config.toml
n_layer = 13
d_model = 384
d_expert = 144
activation = "tanh_gelu"
router_score = "softmax"
normalize_top_k = false
init_std_router = 0.0139
vocab_size = 50257
norm_eps = 1e-05
tie_embeddings = true
beta1 = 0.93
steps = 7889
dataset = "wikipedia_en"
Below are experts of layer 2 (counted from 0) of a mixture-of-experts language model. Rows are named router (the router's row for the expert), up (a neuron's input weights, with its number) and show model dimensions 240-287. Each number is 128 + 32 x the weight over its row's rms, rounded and kept within 0 to 255. Numbers have three digits each.
After each expert's rows: "mostly gets" lists some tokens that are sent to it at least half of the time. This comes from a sample of Wikipedia text that the model never trained on.

# expert 9
router:113133116099149082130115125154091168126141137106121120182195083169148149108129191159112134161124133145145166142148122163113171105144154148095116
up0:115105175093137159124153160095120111142059143118084107089127086163119079080163083107093158178135100125138134123130120089197142141146148144052158
up1:180115059131172121113146096101148144088142003126107078117087149102123145091093116124158096131106156084133135140110100070109161157161135083099127
up2:096087168105057095173098131178082204104128117168076179156107144157145155086152169095156120097167141110152115111092160147156116137141150115050121
mostly gets: " was", " is", " had", " were", " are", " has"

# expert 17
router:126159135141134118094190111071145150140112101127147149111071168121093148156142132091158122120170152125106114085197126109134069104137119176183126
up0:107109113111125126104136141055161119156071084102097089127155131114179132092126105120115069058040175126109107137158157125188130122170228129129107
up1:099145109177086114130093102155169087122098144155120114125149146152120108090117088143167153152120075120151114145128095127137145104086122120149122
up2:065113132177146086125131092094187135089106161177197111131159126132160100082058181095173119125138173129076174105110111059136101102153112197142160
mostly gets: " North", " South", " area", " West", " City", " city"

# expert 10
router:177204112118184107088148130094102136128139131160103121180077166088127118145123085121130126108157131163114109202176111120116126122159139079142110
up0:119129066158144115143156134078102138142113183128114175164082099163157099144097144109124115179114130138144141120048103047100123118143160112146127
up1:177115139129120153093056065072101136180146097062114118097123153182119066123116098163131167202100131185117124191124120144230134117125109125095087
up2:102162148108149163157128103154163103123169093199080157104091158112079121116113067100145138171119095186074172055135125124144145099133217157114093
mostly gets: "'", " W", " J", " John", " E", "&"

# expert 22
router:172076149125124126173105149059175149123164084144117103109129178121134179152141132158154123144117176069149060115108112138180102095135063111141138
up0:109117197188093132155114125099169193126126175113131136033142140122105133137126167076090130117187112102158149111121136140117122124116151159133202
up1:135085142155138117117149104091091140120147085145148151194180155133140132159150095114091207173106092140169077149090174164137142189085148087131166
up2:129098134164084138103086211162138103162094108178199153049097142119141138165124124079190089128165088124150145107138100137094097125186114171123109
mostly gets: " States", " team", " film", " game", " series", " season"

# expert 16
router:130171134114188106120089133119101144179153134134066146088081174162105109124136106136151097074136144161073172155207120111113086119132109086145148
up0:115138155129109130091160132107148113059110105074157158059133115104119082155124093187148105102122167132168156115066130165135163127176132104169196
up1:121127168161047112171101199072124174104161106128114082134154088168134130108173175132105071082101152107132113130170169132107110082101096115088108
up2:162175088068118162119119146099205094124113118137092126167108167097121058109116137089093110111071225144155122090109090109162143112128145069119139
mostly gets: "\n", "|", "==", "):", " Y", "ม"

# expert 4
router:138148082091176138087170142183092155135119151113120141123061123054117134135213119144123133126105123169109132203154130123140158131146139125108133
up0:125151082188178226127137141098114083161162148137137119110118146148143104055142156171164102072153151156125179109145125161154074139113152128138062
up1:077130150154075071147100128127124138112099150121115106095106123125109152124174085110172114207162149195089168173093053093144148127099136122134113
up2:173062103133124124153118119128110059177112155075161186124179176132192092127136123126111128133122143139166120138077207132097129154120165045088105
mostly gets: " with", " by", " at", " under", " between", " in"

# expert 26
router:088131070129168118138142109158082099094142140128155126103150054145150139100048175145126195195123096154119156140162111131158146102105107131086127
up0:111186109089141162141090168089088183100179063117110082108098149051104178162153155154132088141150116151121148112180116076077100105151105156149140
up1:126130070098119141105152180125078153134114107145128172127167154126109071140145130082139103078119143110120123104052150126133087161180183141129116
up2:162134168071168095094158176173112074186142133125154107142191094188144110146109107119090150145151150148126130129132107176096109169166147104112163
mostly gets: " is", " as", " was", " not", " it", " are"

# expert 6
router:127146143134177139121123132164101121130109154182130091159080139105101162111156063127092139144183153185052054209190133118131126142170140141103141
up0:172154135134158120120084100105130116123153103129148149121152082120151138099138165138080125157171166100130096113114068117143150161124161101098096
up1:093092131099081143122109124129177136142063122194130130095127085161097168166165138167118117139150146106138130187105093111163126114141114118115061
up2:129139121147113104083080171069150203111109155116123160131116098093149081082165111099133094156161053131144142130129118132106107154158149098101104
mostly gets: " from", "i", "ar", "en", " of", "er"

# expert 20
router:151108120139169151148097107146124132117137090166158084100121129078103145141204084120147172148164180079123143123086157091128156133171137056094166
up0:177138135120106192135109146146100155128164094156149149171129126142144139159116143100134114175090094101128136154158141166110144076086146115142094
up1:167127105119086167107048130114148156123111120164065148177207126117134155143161169151086139125116179099123061172120181171153151060114086132119101
up2:163128079077118142119159137106143096175087116126118167163134164157099169124114150112113142144125123178115101151129155093158132150149172125132139
mostly gets: "′", " October", " April", " November", " her", " years"

# expert 14
router:122181084118140109155177140117172151119117102138146151193178214113109103148148064094096129121144132137106108139102127091113128135153136134175133
up0:204164115075153123103129164109087153099107177162143102141066134154104131095157165178139223136161081172136138115150213120132130103193134115136128
up1:159147145103116108154185150121152109117130051129101092123229193128115144129137185057082104196131142120135156115134130130139155084143135090124145
up2:090121065101160125096134120179107108063102131149104165120122153195166147141186167129131187153127106154176148067120138090122109131172184097056143
mostly gets: "od", "ov", "rd", "ad", "am", "op"

# expert 23
router:086209065146156141105109140159107164141136175161175160191127139078105127131108052127144144157139141167070091184178105107102110139147147143133139
up0:131119074142135127163150101140117140159143149170114106154177085114116112103135149141112180132106137109146058135151135185137138110178156026125179
up1:164095113133099127173064149133097211135164124125141109196082140169134151108106064140211070019198107142118142185109145095159093104141182135069074
up2:160104114151115154116146116105108153122066136153098129158178127089130129112146108066059115129216117120106095199100149086085115106178106071114084
mostly gets: " into", "is", "ic", "il", "u", "am"

# expert 1
router:126177123125206179047142144144059121180125180182144162120089183108119127124138115125150095055121141167108111175203123104122113136162098122157123
up0:111105134100102161134182164140186120137118189116143149166043133187158062194154092123057197171135136100127110132186171138138103066153134138168119
up1:137096140102095168120181142129148114147165150115142074126112142192136142142131144170160116117122123068077104097134112141183126101148169142139109
up2:133161171115104155099080098144127126127133135163144157130180064112143126097113121137095127156162103149082173121183137105148080103136101141104215
mostly gets: ",", " S", " M", "),", "):"